{"experts_per_token": 1, "balance_loss": 0.00943, "router_noise": 0.1, "lr_router": 0.00126, "vocab_size": 2048, "grad_clip": 0.5, "seq_len": 512}
Below are experts of layer 4 (counted from 0) of a mixture-of-experts language model. Rows are named router (the router's row for the expert) and show model dimensions 144-191. Each number is 128 + 32 x the weight over its row's rms, rounded and kept within 0 to 255. Numbers have three digits each.
After each expert's rows: a language model's description of what the expert responds to; "gets" lists some tokens that make up at least twice as much of what it gets as of all text. This comes from a sample of Wikipedia text that the model never trained on. Tokens count by the router's weight.

# expert 4
router:174105085095139134135105118181110153079163125132105115081044102127126129155111105075087134154057122095155118232103119123113144127155143088147092
What it handles: Mid-word pieces, table digits
gets: " the", ",", "at", "i", "ar", " l"

# expert 5
router:120095122083153151150154146140090164094108066172104097131098154135089164073158069115126090166169075151154044107108063161160157164120118165091163
What it handles: Name syllables and capitals
gets: " M", " for", "y", " with", " g", "ed"

# expert 8
router:104081070128187135112175141098161104120127126148151079066164177145113154130118079094173135145167146123095130089141176143137154094138156121113066
What it handles: Inner pieces of words
gets: " c", "===", " in", "–", "s", "os"

# expert 12
router:132126145119148064121094131104139116136083073090125114141192161099118159093160190111095083142135175118104097121131132113119140119163127101085180
What it handles: Table pipes, sentence openers
gets: " |", "1", "0", " The", " In", "N"

# expert 10
router:119096102118154147113087147158064155059172096133153144112129089143124121166163195112053116105133088102189108119171144103112131154131131107179105
What it handles: Table pipes, word pieces
gets: " |", "ing", " d", " the", ";", "ill"

# expert 14
router:152109156114111156089100131128097119100070135081110177151038033163103097180127104121193165146143145172111125174097155052139157147129128174157174
What it handles: Election tables, apostrophe t
gets: "t", "ly", "f", "es", "us", " F"

# expert 11
router:153127156101128150175157143160108164125134182118106103184160128077112162080076144110157155131132180084117168090065172107075140057149148075204086
What it handles: Spaces before dates
gets: " ", " (", " and", " de", "_{", " Championship"

# expert 7
router:081099123197113140099080164141144112154095180140093087148122154100149121159146079119133137156187142115130168145082154143116135168148152108193115
What it handles: Word-ending suffixes
gets: "s", ".", " S", "i", "en", "ia"

# expert 2
router:171163166187086121177117117109174120111134119143132130141119105156211140102095190193166109125120116184134132162187083115173101129124126169157162
What it handles: Line breaks after sentences
gets: "\n", "'", " of", ")", "w", "%"

# expert 15
router:151158172179108086138143098133140172118107141165165153132119112113194109141101188191144125090107154180129123163132099151150048132059082137119141
What it handles: Scores and odd characters
gets: "-", "h", "=", "ul", "'", "–"

# expert 9
router:084100117147164142115186176134175092126171103085181161090118088111114122114164082104085177148118172113140136146091137087179123202155149116124134
What it handles: Months and name pieces
gets: "|", " L", "n", "th", " B", "l"

# expert 0
router:138156116076157161190161120084091117196165089088111113119166107135114147119119106134123122157171104094140145098129143159131124151135153095123158
What it handles: Mid-word fragments, closing brackets
gets: ")", ".", " and", " w", " s", "b"

# expert 3
router:069121107110095146101091155099121091127129058114095084096156196173103131112139130175102107130108130080105096067093147171148145165149133061086100
What it handles: Table pipes and units
gets: " |", "a", " W", "o", "am", " on"

# expert 6
router:116190116143131077092167089100157085139072169168103202096157141103137128136154158208104139092114087117156168098172139073128137137129124155077117
What it handles: Early word pieces
gets: "-", "p", "u", "0", "l", "ch"

# expert 1
router:101108139110140163091077170156085119180169177098105121171121178153088127136194123102097146125142065116109095121078154168073163087137144139171094
What it handles: Table cells and initials
gets: " ", " C", "==", " D", " E", " G"